Weights of a small mixture-of-experts language model, trained from scratch on English Wikipedia: 846M tokens.
Below are experts of layer 7 (counted from 0) of a mixture-of-experts language model. Rows are named router (the router's row for the expert), gate (a neuron's input weights, with its number), up (a neuron's input weights, with its number) and show model dimensions 0-127. Each number is 500 + 50 x the weight over its row's rms, rounded and kept within 0 to 999. Numbers have three digits each.
After each expert's rows: "comes after" lists some tokens at least twice as common just before its tokens as in all text. This comes from a sample of Wikipedia text that the model never trained on. Tokens count by the router's weight.

# expert 40
router:455517482509429491531530511430563526522498471557475377577432606573454429460436442534420529414486489539524471527518518552534519559480514516419542498433483517429587433469466510595548506477465463557531526547548449481463519477499484445460501589494379539490505422441464499418395444554516470504502480609491433498440610389520479460469500489574538420470476531438485431444464479511489511502447
gate0:509523454503557378526584467515539512431526520445452457453525497489476404446474512572460584409489497585545542432497483449497451449509451509506561517419478491501577544357458568422486531503560547583488495456528561492585505535470473522480473479552563566514560488467392435470595498623520513510518570525590487515464524490539571571504531449507466519571458517519595532450454462474483456590475
up0:507551484486420445473489458513555422504531532434514505484529492491505559537538571383548488650580567544480453458520440578514488502484470556443518330454582417558483532541628511514466417525544509484535484465439476482494546562477536504499492517467509541498503488533496508495486522524512475518483447481414518527463561519607495534495469521484489490546542590533465639454589572476561566402548
gate1:475507459468560404533521564543617567419479526550517511481556428559527638497537470524466538462468519538560499416473444554582507423507497461484478462480519468396485361534500481514515506434453509502531443543496573482571462544612489497556439506472436534447446405468497542448456558505504482472471467548533481426441551420514459484499455426564489478611476474479555549497461459495406444575475
up1:514488546442526616369514568501485446444505484484522512446460470540490496445467442471481523406451505515549498498488516477575497491497583470431494464587491487491442511456547488495458468471575492411560411491473581525524475528577472480457524391526580464559501468549558546541454430453446466431458481496471490435451509410526507491471388377586508393493453521521481432366474561526448531458526
comes after: ",", "te", "ed", "e", "th", " Te"

# expert 10
router:444501397437501502469464482504432566548478460539503556462448502445494593578523533503546403542496435471491507545434450450460484424520519489455574511600437560523431551505543478466512471464600498433493465522524556529570495459514449497551511407477573395573526450592607525554524512502486526490443472487402526522453434591567460555468575436459462469431519506439427486603461527532536558521540
gate0:438541547519462481569491591429497610439508498415549439607423562470557452459535469498546467440536540523461450431412536604454558531510548518562549444502543567490469577474457495492536501551385505491546493598441602494435564471501480420493590503525534595459483474456480377498416543454488507498509439593485474552455526563478490470448500534523551525452501475540529499490525546572525462520530
up0:509533443482547557452503492553585507539478593573512462474556433546455480469560410568504605597532573580542485542567471479513537457584482546421511551536543485512522532527451547473443478470445507516470459484459429546489397524464478556534420405510455537356473490498512463534602396486523444493505486545449421489532589478438533446539521451494446512527454531439535523386499415513459488481514
gate1:485461566490528520518495523503556462354511608502536462589433473430393479539435556574505567490574464520495513522413581541514559489593499400478596493440449468520462518436538434540571493458518513499522464563553445532528525538466451520559570408356555524561511428467564519492458528554519531468545505458506527409445488549503511445450507541421591445575506485535493485475539513475475480511484
up1:519436468573488464524565488425510534519575546577576540477477493650538492479546468578551494473538573602509402423596509462408529549465558510548404473511563420589571495479470451470447418524511539503466501519464639512465492440467501488512407537513538540490469557538464440479487450476478504511526475443552542477561549476498493497472393395516481525542526493479475419558538505471462552441555
comes after: " |", "|", ";", ":", ".", " ("

# expert 8
router:497500571577473426530564536528558511474498542513556494538474560517475415471486451489478561399567535509528583512553549567523625502475543528567508501510511470495498450481491439471534501518373571479504526556526452554481458533475563450472502417617434451450481568477443479446413541547478448566514498522588427514389510388462488534471416516498533504531511533549446464435532587514463470372449
gate0:495493507494567441471511543568579400488507534523455551541392498442463452536464444451493423360445533461593591556446587493486544521481598489509448434549502540428524526492496515512462530450452526476481511513437523528478577560542484554522498511371415455485488509552468597473433555438492550495599441429515383614516494541482503527542554500506494533486489536532551465452475589503463456466529
up0:475497438554437530501471527516527472431448469458502512482516457573518522536489533510556484377527450446554424478476476432504543450426444484522446415551472519437507542428467467466491475399528441545535593428401486562489552496567547495474580601393526432572501484509503533483508482532564474476513552463570532492487470395492480551495491470520576476473469503575561538582538585443480390421376
gate1:498407527500532456400586376493488481495625542447503547598444467498555487587464468492459499447543491563506531472451502515507521546436506407534503422459490520464553472518513458558449514533507590440470572467493491513351515496422444497471503525498509433508560514468465470435504512531484405549542478496477599487461451448398540513498405581523577545490519516559481514562532535589593563453530
up1:459425531481490495492541525467517455540613525490501529462460500460498434549470490497572568548553470540459554484526533479545591424513485511517420501494474414467512483554439573497442482588488509437471496523532547397395508471474399470508491373489473527550475454435363472514438496516609506576568467478482541543529377423493536466579480552515486456559601414517497553566523483550464535442520
comes after: "s", "if", " Al", " part", "'", "ist"

# expert 19
router:551391544507497487593519530457558462499522461497503440507556464520469461609497602482515571451569506504501462438555527553564438435554426510584575500438583548413594466553404471482520514528527539511588576427609519523459522485454537439507495550578480550454518447519636502449533467588454503548493549510503521438463558511458511522495530527531485450542406505536524473418541505582493470552476
gate0:406478569552393507507432554472513493455455511410532459465518449537479449548497518597484506471587576510433482531512555614596378556504418566550584438504494483506503482542455417479523555557467643477552523473530509514438501510487470514507527473490531475524472474446519517448475488521530510483527477467579592418477533443468446517546435552496546455422411555581494460501555488492545456561611
up0:534399489521457462577460513430487613603492464481480521525519452447534504498504532516605530483465473514475562485529526513460484436585512454524485514494468457456542431452455494583453381569526524473518552454618480532426442412463455494493537520467551462480557477389543601442524450536501504595478505506462420520418522446501627435586458480537462444528444465564485518525475533470448524435581
gate1:419446561470477572557481516495449439437568501479490512477552463542445406529500499530585466481468441564448467437457504511520423482567512489531531464563508550497584455560457462434567555499544508506505417459657569598444406494461609444460526555502450496429504462504504527467456528536534461566496522531432487474534474454483488451388515460420478460439414437510451491435508501615534488580489
up1:441512472517587620470489537475468460558507442487487570505453657485528456510473480574566495478462492559563481467557507486426519498516551575516437519545449454564369616524447545482509428492510423474542500479545492494477533449466421568486556448552411484466477495435507478523456499402426509505499519487520398382391484489462502525550487472533537485452503509610526537594515438488493522486437
comes after: " the", " of", " and", " one", " On", " number"

# expert 16
router:488507450415503540425443474454430499551512459475480543472480497470549547579553485485538457564492407470483521514453507472522393433449451534475543525604475562523461555562554466434554447502538487444457456482495560477504517498519423499564520504456578386586491475597569541574516487542495557430427481507390529530508414530518438595534589458462468475430440509389512549602453521540550548495524
gate0:559487567429541511554596502503502524509459616469491570482570434419557499481456494521476588519461551490580568524571503495508508502476472469474546410516488459392600491493568497513437530400481499524504553485509534568440638524456448556496548574422481534465487543564367589575525521497548518453478534478506491464433577397531508557481457503443508477492443532577459456498526536520562440554530
up0:640434462466493482501487501492471457514538456499556560490550583452441442453435511543493536626474393420486514484477492516446471445562501545519361493476404437536470350565565496500495536516514551422509579496491583473580463497554509493497549470473442545545444566512475501561470440551515467510514485478440433517483436512502412513479503489622513487567517491533545520448467470436579554573504
gate1:503462568459438498428539462551521443452571432452473475458490472493525507530432501536473550505530594478572481501510483511553459569464565525463551459469555425445465461549501484440445530479388532558481397461573497480405467490544436472416470571442580450481540591600555414513497513436592497409538542545471519542527568423510432440540493447511545443491456596482568497464514547526451468413557
up1:501531498531531393481459498402439475449508541527462484510538562605462495548475468422517589537466423540536479559482616564456518474507427531480483573517416451525530500424462515392424549432479576447551503509443437492550468463500505526494478407505507555481548464491441463479500466452465469614488527452539499636516458585545523534462470568517443505538475520549469378579448423487515555513432
comes after: " the", " a", " and", " to", " was", " his"

# expert 5
router:576532456474564555480437483478468564532522438542448561527529509502549583593544475465536383502465468503431531571522512455458490463509495569507514554554484487531473534585600482401527521461524533428411436507468543494544491526552423507561533499500581380527510493559518563575551436513468544561497531520412611561538398512552471547451480462437404443459491472425469515590444512519565498522540
gate0:478566521406528484551565558619590510475410574576526524499449474491543442550497532516520498445558542608556456498493570514544490489329545528532446530520610519513418456398514477518541511500477569488472504524460450555535541539525427575542493495500511394484449490475511517562493500476536567602499538553466536441539504485434509396515414554477421485582479432526520494518454515480529491554459
up0:327445559499489410530503508355569471501610531481511494571472482536562506420485507436509502518445459515498423445471463503513566494463546474453539534531378482570430458501567480525505584439513450498538491435487532518537461465459513528439513498537477548522476536488333525533503425488509541437457450444532494544448507506470559529542596552558475478497454507523463445449527514475625517482426
gate1:458505553541562525587442554481537604574486546502455434550438524465561522550468480463514522438552469560528524525570573444523589515521510482498497479591546447588455493414533461514523547495508483529442476441392482506460520558537585539466492595439480431409556451548455463536414537559537500530589479479488587494602427540546522352525448538485515460463508440540582509509484469475525457450461
up1:473511569460499494553595495555486574494401513509492525513439453462444523499420451495523521486589493510379477497451521479502609502525564509502429492430462545504502482597549610525480560504423455582450516513449530430526478519611478552494530464421465521541469571551560503514617544546520365545434480602438535548508434452566533516595536467499454505541583558450516511506482524511470522553485
comes after: " ", "ba", " re", "ro", "'", " I"

# expert 18
router:521538515556488405435507540423505474579425551609457468576509550426478507441488472493482498459529429519476579593398596579439432489448515497459488493464448519569489493579482470430511458525518468602431552515478556520396525501495484467431496550487491467442535419469523510483529501490601548436488467470408498488506520549538482530569453479409536486516600442532477404407464498441578496572527
gate0:480509616468525489439481536552524494374443520508524454447544451428487417551477475492507538499473424548501570493450534558428436508457619558559480521471470371507604397528522448478608480545478387590520492580524477530388517550427543416455510503464517440488493544518468483492504508481531513427570512443479471496444522601458524429487450521470545540497545522526429442495467538546538466518535
up0:503449507564582509491423459550459587471530457409466516538508596513513524483450529434472500424486439394406484491507427446448631517487549509459486466521556512508435488504531463518477516543516418488441329528466480539531489564424571541467461457549467543474361517512477463501552546532465442497492466532687549473519580454498512498555473482524519508560470529503483540559482515530543542513536
gate1:454483566477430417492425586494550451475454478575574475410453522447506464481448514534569498477579488509545600591438519581526444481483554540475471460545536434540458404562495473488477505538480542493456558438481575451472567539513481482506491483408481472516573437498473570561478548612543557545468516493417369464504511552521569445525484575377581461514486511500583491528494498546565434541491
up1:432589592485576503494543510444519516387472455506495484464460527462544518550411508587468429442512501441541521597523505557532419520511530584477562414540551492497427539540446549465478449533494561537509602490534603493479487518498501452549527487491474435520533517537557496500421552485553523376559543512462430516499413511542432423495521584474444551461439431487490491515470580455590511629453
comes after: "-", "|", " World", "==", "al", "Personal"

# expert 38
router:483513442449509521423460449457429512536490424522490537482480515461529599572534475484550403561459444488470512515444478471485432420468441535438539486599472558532448531539530501433559491494556506436497457502478575472533494493525411508572505462436552415583512475584574557568526519504487580504424480490402545533487425585559468598495575452452429490460479515431514556629458528529546570510586
gate0:461454500509510509452528426500532502530451502515552537510545537514519411532512508480463611516447487558532538487459418521582637558492511536510482474400433531484557466442544441547484517430366450522512532488506559551529477552619498607431566548498564499401490481485508601505499411433539502557513453415493474508492518489499460617492501541514467455446421423533546446456558451534551445494583
up0:546451556543541600504433501465488519540529487490452353481534565471494535430467516495440443521520469504497563490443551458481547553541527538444413520561498412487491460472486543567443476606405544461486489557492443511496546568495455476567594441544533446514487512405496589525486614452452474506608466498415502425516529499538477470396548522509472617530530498568513531566507551476414417486489
gate1:471481502499532523440471579502573400491515449517454398517407482468471559481535465415525461400592541501496498527474515442488601504550477487562554399480545536527603545460500561456565477558440539551499449453509533559553483494478543438502466496474521480547545445582461418531413550539545574516533500568552536428518544450408564587424490542500479499461445489454559489441562433530528423398506
up1:458479576492571470479448594498441548459475536488590445492490525486449521442615572491496449561445569416523464496569508457513499460392480395536496615477565483525537544477603504547509500451540462547522516540522566510545419535479550618556493449559483435552563445528500437444533431467579483470467483518459471548475531428440527554468448521418546544529508567475503501490622493448506489594488
comes after: " |", ",", "-", " the", ":", "|"

# expert 23
router:526509416483501507447483434518422540523507430519456519463487512472495578559558534457549418549451436508482481549455480474491413416503487483479513498588495588524423543504542487420512505497551530446487475494514585489528476512508440530541500465422520399592526506588593556580538491506475562476430489468395543538455458566577442592508575464460441469417480541452461571639464503541554585506573
gate0:572467513463448417580483506463529558478480579477511404488438512523504540442426422426491419590562528457461533447498495472545345553522548417516487583449465498548508537462505484504592564484475510523406538475569532485426504426538519467522478552445483526510463579571486483554455529528594388473519561497482453390509545452524542444432459542490531490576514547506531501483534536442506550433594
up0:476481509530463441550579520488534498491539564530521481501525554530533383498491466475533639493513465535564480401520485612403564520555421570463516478579547398440559470469513534490513478519533462601513491442410508533530468532519504580523493526481467510420548485430484429571526443520391533462489420544566522549451526550573537446491627460457447463435491495413495492466489579483525576494541
gate1:479500572456436426627504589534434543468499520533450498576469545530462505550426420519468533502501542431520473453555431454528516477514537502518453497582524471548524479528526503492547509529465520605507529507550536445563478524575422531489446564529455539442432480596495427472544543450413598554478502625412512484483565474578542465509545473498515574542490540580440557402573588442541550480549
up1:370521444592474426519436595500497479565538518510555475422576564471446524438455542457479475470486524529497569514444551511490479513435481502496467440513479486441501618583480499443456419478429404473482458399462414483422564473456516425474521459506520541551525593525507571484536475503536516410518474471476546454640416485452533544514493417490474547443527507413522498540572567457464490517436
comes after: ".", ",", " which", " It", " he", " the"

# expert 41
router:558496610502530492497433516498494514452543584505507441468501527421452481380469479549495589522471521471510518530466501558521488489534464468528501490489526455470451540531447408549572485494442477438469466444568499638560476563438575427450531585567454620364545528465455553443471450450502437564475497518598477426525608462473522554500539550484508541516463467510574493432566549485486438546445
gate0:515497522446535414462497476518544516533452543618477470473563524490495534475542447554542457480492588478482488382450494475502503507458523553476554381544559469430452487500470448545520463488461661423524406434423487555553482569400538408542575526496419594360490515528497559574472504596462470484521533496467503456476514484550566532514533436561487487544455478550484516471476580475511514527564
up0:481519462489495529431450575492499551520536545514447438509581536457439487503465523531581573447601530472499429554580498489516466543531585470637491546494570530453540511511514549463487501456500502585535529375458641505492522494521555515541433464457550506595477492537454474507466534593554517574360525453514538495392472503547537492550599530617540504511499524510612497503502453523529521460517
gate1:499470527471481449540469400571422500490568608487497563499472418474506509517426617564418506549462518510459496483466555470516494508452538474574487508495555484501474505483510410569536511454438567495503515467582551579465416588400456449484547537506496472415497562565468581575529430511538597519535529494496533513511540415514464467514500500411560610430445467568549519427551466513598404501500
up1:456538559508518482570429524537503626504537471466446536483418515541542503565559503476506435537518450519494531551480486560514541581526582493502466534469468450402383468468468460565584525534498456558526531569558530516502518511502565439549488513485430492488480508560469405543506489479469378467458595548533426437354450469479478482555562570462567558512414556457587468529551547477516495388522
comes after: "c", " ", " C", "f", "st", " w"

# expert 33
router:513458474480512468571408399501445507558566436512504534564496520407548596486534523414544494517483481509438515545512525468497460411531528472451552506498488522575490557495568496486482544503617582534562512425504546513520452388576486526587430478490497493506546580531496601578504551563445543478444516510410523460532398479563485597428568477475477458424468567407502565565527547515581501499509
gate0:534469564419494525525503446527527489432511468540504512531606423420581472438537559476513424406541554480509445429457481587618593513528426461438465480428550505501531519451494444514457538595463473586518510486583568533541497454450465549490543483508485538459497539476530546480461459545471570527484463407489539459458530508466343489472473501501581439633544462481512535449474423555478441454536
up0:565404513462481505603545497589496571408570532466457480531490550380465538473528493524553473517484475463457553422513499553502669581489504516430563509437442504524457470497452437443460460624486522517441540453447525459565558485569439557465531607471515555514442581438477526525517434436482586513477545437465504512502538524506441521523470438570544428503450534538412506485526497550463473551497
gate1:500527492524486477511479436490528558515419470507483437547523492490437524376458509516409489410547425528506490439473482410556484615432488425506513500410445477550551644449487525466483492452410552441537503496444444431539551491477509493512445481485573571369496587573500479555479471481447504454557621487474507524494566433506517390455480531487544464547563518631459454522518496500497501499502
up1:447537537506522497469581486508477377551530488422493507572534470505487389617461556523479466520560459520517556499507539504410477488413507512503591555537521551472563481510497538508576486502512534536532592493463539482489498630553441468516489445489502460541526434608604490456501441576488595451475484454389544448506624439466550486595527474510547545468456501432470535484425422529533511433540
comes after: "\n", " as", " is", ",", " with", " was"

# expert 39
router:455506443448510536437451470453431514512498416524495526472488519458528601587533457479565394563466456498481512498455485472484448420476431551460524478608468571528453534535513493464545492491562494441479456515473564473522494494513403524561503459439551419579521475576574546566517502509482593517427463485402537521478441585561470590494581452455422486457471502422535555635444520550543571514579
gate0:444500486502531441549417583497571514451483542410462514328482574483489498493539518545500508523462502571561583396492477471495591518462532470462549490470577500541543478427595464510457500549504532484460392465525463531488489494494529515426470393500500566483551461612514479505336523524543482463541584611483516518513480488491557490506446514431503497527527553519477391536423514577535510484548
up0:508475463395419609417615549554548473447460494501461520501509492493537588512477580515437528620459454557598472574534527487551420485454513447500490538516491562433514456474445483449414469494565420607555584505481512558442504398494496511519509500464520406476507564414577511486549484567415496517525512603529553475549524516449487442516532454548513503473528552538421534446514518515487422507556
gate1:365460559480534501388537489415529462490543422649501475438470483463421561593459564569516431476486488566514482361517511490534567527519587548580470612567510524488533457484472455513479513554446501503433450493487424501484495506432517607419528462492450523447616490523454436500450475525450572520530526516534417505489575492481572498447459487486552497553471496494488524485538496550465440513466
up1:483434554461461405442538594442548511465494535462550595553517456471471543497555485501458519519503488470495506587460520472471467504484521530548470520526427453387617479463484535391567463482509531469524507520581440497564527476570533560487414510460523472572537484421440487432500477541591549554454551553539361476458528447603539524462507568453434493537417467551454499582615489488571520522474
comes after: " |", ")", "===", "---|---|---|---|", "====", " 19"

# expert 45
router:432491488420582561528479561484557435434485540442468338513410480547479393470463470454428544492492454535509533541536472516449517539543497503485419450473488453480444479511472568448547485546433549453466584400565510542504534521533612536509514481526461590516520559437519390462494505528551439505573539449503440550556459513427436440508411505465509391530480496557556483475463412544531532498553
gate0:413549561556474499552412555519495438494486521471532454411458542430477456437487447488543385499578477554474554503517532531452515472466525611498531473564495519537426578533403540526476485573464607468512481469552572462613481537480540559461477556464384531509526589487450425488403474568471521481541508552506465484615496443392586497485463538518467485549469470427547476459493456531539478440484
up0:475468562565446507493441533529536452563485547488500415444508508527544457502485514485569479487518463569508531546536545499570493586479498483620527517477460448575487503535516554581357474539426476478494456411530497474509586497540500556466528525437419578432454573498536505622567513528519518483531566485496521467550539500592504467497525476456355497544469492482432514435500322416496535476559
gate1:514491528485538516466480572471566416423550512464452436420541397442494464525516443419421448469486517502473498503470503539409498481568493471530444398509451523449569495524511501464521446521493538597576491348636510438509581450486492469483509499437480604521564499514468466493569486516495574408575502480481444430557577493480495514493422561524465477566447531515554399470510530541541406505552
up1:508512512505455459593424626534531474563457550539570438441447538414503511519513500491535515556427506579507444509510497513489479570465399439460627529532508423503418455520492466541430468486523459480598420483562584448511545495509609453456503505560500527500504506525477497505541505526556499424382457510444498500511483410528496517483452559509472530427474467606355484467507566524476419416499
comes after: " ", " New", "au", "ri", " was", "gh"

# expert 28
router:461509439453522500453462438471446484569508421471519540473476538473536586542547513494513368538417438482427542528468426484498418422486453506473530532559463583511478548538552481412530485515561560440476456491476581487539513479533458485549499498472568386587525519565584558578523533472472542488448462487418595562480412538605484599502571485492453476446454484436471559596464517530561568510530
gate0:464462464497442518545489497459483454499423526472397586541447519551597535526502526496472457484578599554482462466580455608515574470489549417485496393465509507564587475424544537527546394455525497541482516522409474554516421538451393506502522519519446490451475509400512601517575546419532454563514475532535560487398571434496604537479477493499428546497504544485518466485497497521499605509527
up0:475615597469503461507530513432454527493568524453430567571454394475540509579551475570362523517451573467548454545538426530445548439460574429512457386517534531431558511429482498488498459590446478453554464490481483538519506533407450417490492455547422531491555472510552508528522566454495476538516524561481563461476548578532563523452470443592477492458470518438485514441488526615476510535457
gate1:485425529516429495545416502597576472468413557486501497483485529486490541495425460565439573478621510486540501486522447449506377595460435525512596555499510501522477484541467428454524502527462540505524470486601457559593496497558424522501596544538559480417528541486593522446580521468492494521490543555551617377516563528499515513515496549476553502495486544590448601474553478479520453568477
up1:491518642456516528552544590497474494558464496581503579507494468484474522613432511548462592504548519423563496522599523553530472566508504476509487440571483502530445530517569465435477457565407478498545351447593516457511538448502541523507490561571608546502528512547504429502491495514561524540470508514550582486509508489427500470490658499544546529434470542502512512513564408542584450500472
comes after: " of", " in", ".", " to", " at", " for"

# expert 35
router:469586538516423501476407489606476516585522506498498477477477527394600514517513598518594518502451587524567545481566491512524575573429544564445523564497486576494418429429619499495515505449529442504507557459448443462427568553491473468397568478465425426580487509568498549522546562553524436507575467533543454530532517442504539431546573453501529526560475466496474550534464545500519473556515
gate0:573479578448504452531540338468568495580526506440474500549485537468503569513486403502536495505405575555438455474523488587569546572485565491605572453585490410442581489433516461457441506513523546492516403539559466468504572507541499473447468502472462495553465535507496532496506499490528557523615431450454501469452555506411558355497512533578498510530489555544532498561504538470497486475571
up0:475445491470521445555509465419440483477469588516539520542554488606487520498532430585632484549519521429458556496540560619457565529418474520533567532394471545530501535453551467460506490429539491540485458570439490463437478469598496536495444550539403510520528473530448600504534547510582497516535470551437400458514545466427543446498523538492478540512551559471489397589532520562557448514578
gate1:550503517505420498484465539547594446460505582496480485571476502430461584516482375550514492545540538491587457456539412557570564566425566492477501464489548560458433509415494513480489575514454466515533625498483438372443633559472496508507590540465537487501529436542460561534490552565464528466565467557476481511589578503521566454579480553531494511513471463515436520542501496456521392512481
up1:517515561474389498483538419536505535552410535497436527544524522508455488498462403488502470537478581517511438572518558457485365522433545548555536565449547597527552499480472491552409537411501428502464398525487571571532504638490500539574569506509485480520455498447475449524470413477421433408560551533579511421472468529475459506546485470406513562503556532503446468516497557466428524463480
comes after: "ed", "s", "ation", "ing", "ated", " such"

# expert 22
router:453485441487503491414477505435384436558450490465472536416510511503514555550522504475562418538518401474510528515453489515492388451465467490486549539570525537550560602506557451439543548469496450422521494484517544529518506468568444457481481442460615446578551436648642549532504522475512557487448493462425495480519448562449531484528531524470462477469477510452441527606472513551562607507546
gate0:406618586470432448444639469518478431511509502490493486498543446435470504472411547578439482468521493515591436503468546532556428487481518541550529362537463530536557533450545509480511449515491528482559547582485510532441574532415457439498481458413455496543519476560434460463468385484519544537607454542472559540513516554505497451532476489534584448368480474512556504533516476473454531557476
up0:455496551487528548434560522478534466510595427467338569491502484504454464555519491414443534574413465455497529455539446467511483510492414444529440597537549488534507546440509520574450527581478552623471569521287513552422491546415525477498590493418575500525472542521519482544530503473525509496548478465537562484497485529403526487510496510557517528464516447507482559493505449494468533507553
gate1:397437402411407525510609479545499433497546519496543451545459503482543572497371479538498434552540508468455533536490550529524511543584462529591498463499393443525446422542512548521439609382469505563479530468512551526573505513446478515526443525498558554546574557514459538454470478425494549491541585509496504405475523462453453447497467505552518463516471549603490406522490473509459471511405
up1:439517438491516552458475462581464480482521357451407536507497587460409475583494443593510459649436521435521527491404552567471501536551518480518514556532498524432500452459563457537631564475519479568616435458507541430550550499531523478470499496519454495514498508611533555483417565445522545460530447489491500441571536527458475487510502474556497508474553543522544459504465571577542441552504
comes after: "\n", ")", "ia", ";", " Kingdom", "gre"

# expert 2
router:483517442440506525418462441472428519535496415522480542466483519461537603560537459495537401556455439496477517514441452469496447417486441550430530500596476548530444541540537506429569486501558513429493472499482574466533503489542418499564505472434537412568518475585549549570522508498488569487411470490402539530491418559572469602479561455454438468460481511434513553630458526535543574526592
gate0:502469509485481491540509496611523509565496458588471417504379529446492524547431429571469448569491523499465468441489542501568447558508435526438494421415539552477535457505524579457592504576542562457521461454650543486413500466598580417391468466581501454454528523561539466511458470562527594520501566513514505464505540508527533484432459569467527447434432471477510493508522519538403503536494
up0:451511552585488483464483492502511545510516406401541560467499493513424470522452570556555403515505518510500533603418572463468517403451557505551516440564473605531463433431454454494609480525490545442487485607522585473498408421501446470535469486557501485619513448470576559531466540528599492570492524550561547425467548547491467399476475516519483485546436418550513549516526520502516494518431
gate1:469561545449431464507517465608611541488441462570522511472452525543545446524424519464495576480460388481530511477516424577496519526445437560522552463495439491482582545472518513493504449443511456506461477418480508477501551512477416568512549515496456480476542513568367507482442536426610490457491459449544384521484583442466542532468462583516616462463385529501416435458433528535504502489550
up1:524550394483531543515555488583494491544535523486465529410575561541527466434462528592477539388496413444523572533460398456471450459401444470460515523513520468513493540438441453399456542467573429489483506448492536480511585510400547506481499457559475468452488500474401539512516330518476530482495521497586424464483504430430524545548479494431502522482406454495464466554565517522516413505466
comes after: " |", " 0", " 1", ";", " 3", " 2"

# expert 25
router:524496483461513518579535504546597528340493580494593506540436484513446432458494483559483493465511559511576462485517491474458562521457537452495488445453471454405561508543453452540498552568551518576541454423470410470550584485556577514482458536484477604423527581424416407436430476473516475494456550488499465523463578465419499478518449555522537521498472502550560513418563488460415439438445
gate0:585506512399481487585463502582617581429519499520515458520443598481476457471416478642504518465466549480619554485581467452506489521489540489538453478490450414481484479467455359477504553592580494554527416500465476446522597571527495543490446526427440582517497509537535531475447498560559552453494538498504506498418461490495534507486440550523468537513520507513517506435601577497413518469494
up0:532494581469495471565456493496526545521375578448558509515472485494521472560512485595480500490409579520593614557550416495466501352510500472491489517452523476502488434538467468486566511544577529529565513562402509434533561510519551548509496521403459518504513531483571428440504514501528565411431540561590549563464469546441451480501455487477491498414573505508430490515537541499375500405470
gate1:546549581457486498574431442451567479500509484442519508513498468466493414481501476532521497477558542445497455567506592494496519465427500566535485387562536479532478507491526418569494424454522470470428510512522442584505502436563597404580497427557584590532536522500498509450400519478531550594529525564538418520478490475566460614478367562477551494511468493503483415471516458543474426600483
up1:457490520443574486570474506541463507442643586455510498560534450433562417634584489490478550542487402518511431486432446467555546525426529493442466465500440535517473462504448470514464512496509510463442436502523449532534567509587525443530419547484489562533515547451418423497396553553511531568603524509556472525439519476446422530477461501457493545514449477484460469469620459470561421436484
comes after: ".", " |", "\n", ").", "==", ":"

# expert 26
router:493522504462463547424500485524542445531548528489448500589444503474462465529527476467532333559471443483511483575491517497452483572495493595464476519458423545601487509515570554383513538468490489488454602422445515465408494555523406487536530489413491452566419506474499521519498543548483573499434425500448522532548441531517477472534575513357406461438481514499390560569527455476542509507451
gate0:604485510509520460477453493634590585545470452472500543479483483543536445563534472541481426488518489499530430611478493544598501550512511548479484526508399455534501552524509508553389524514502515551546530518469498532512507627470450510451546612307432509499491502537490500424488423546475443537530490554495461522529558453515514501473456504445594380504513508524513510501508504387469421527475
up0:406558466535529467484506522455515587491532515511464494478459464460540483523515453547441390503597518631506540483584388543434572473397532517445461456522474505424495470492554457473419491527473537592520579586486545514446488543498482507402497451521523466466512439389565558406480513594521432528512504508491459528531459371510574463476502532509386431504581503559486516520507550441504460493503
gate1:566512571549418535443540538582613473526576558527443509553474458532469489521517518518441491495554504556539531492432460422566618565565526488475548448452574499568500522429520484512418532491435584538527551465541529530454532507445573575478459470492554413514460414543393426620531439560561477487548522531524542546424449528417483491445457499458511558456500458526515492494480483412470404509449
up1:427468507474391504499589539485449539536435496588455500518490434503496570560544476398544511536450484510520483418460412577456552491471525452540500555498530567472521492578495445482523543436456508449380484453479508524599443495576486385462498555527491366450462564577437550569470516485456543540535504510453560617464489469467529602451511555546465489507492463530553542547476539517494615511534
comes after: "\n", " J", " St", " M", " B", " by"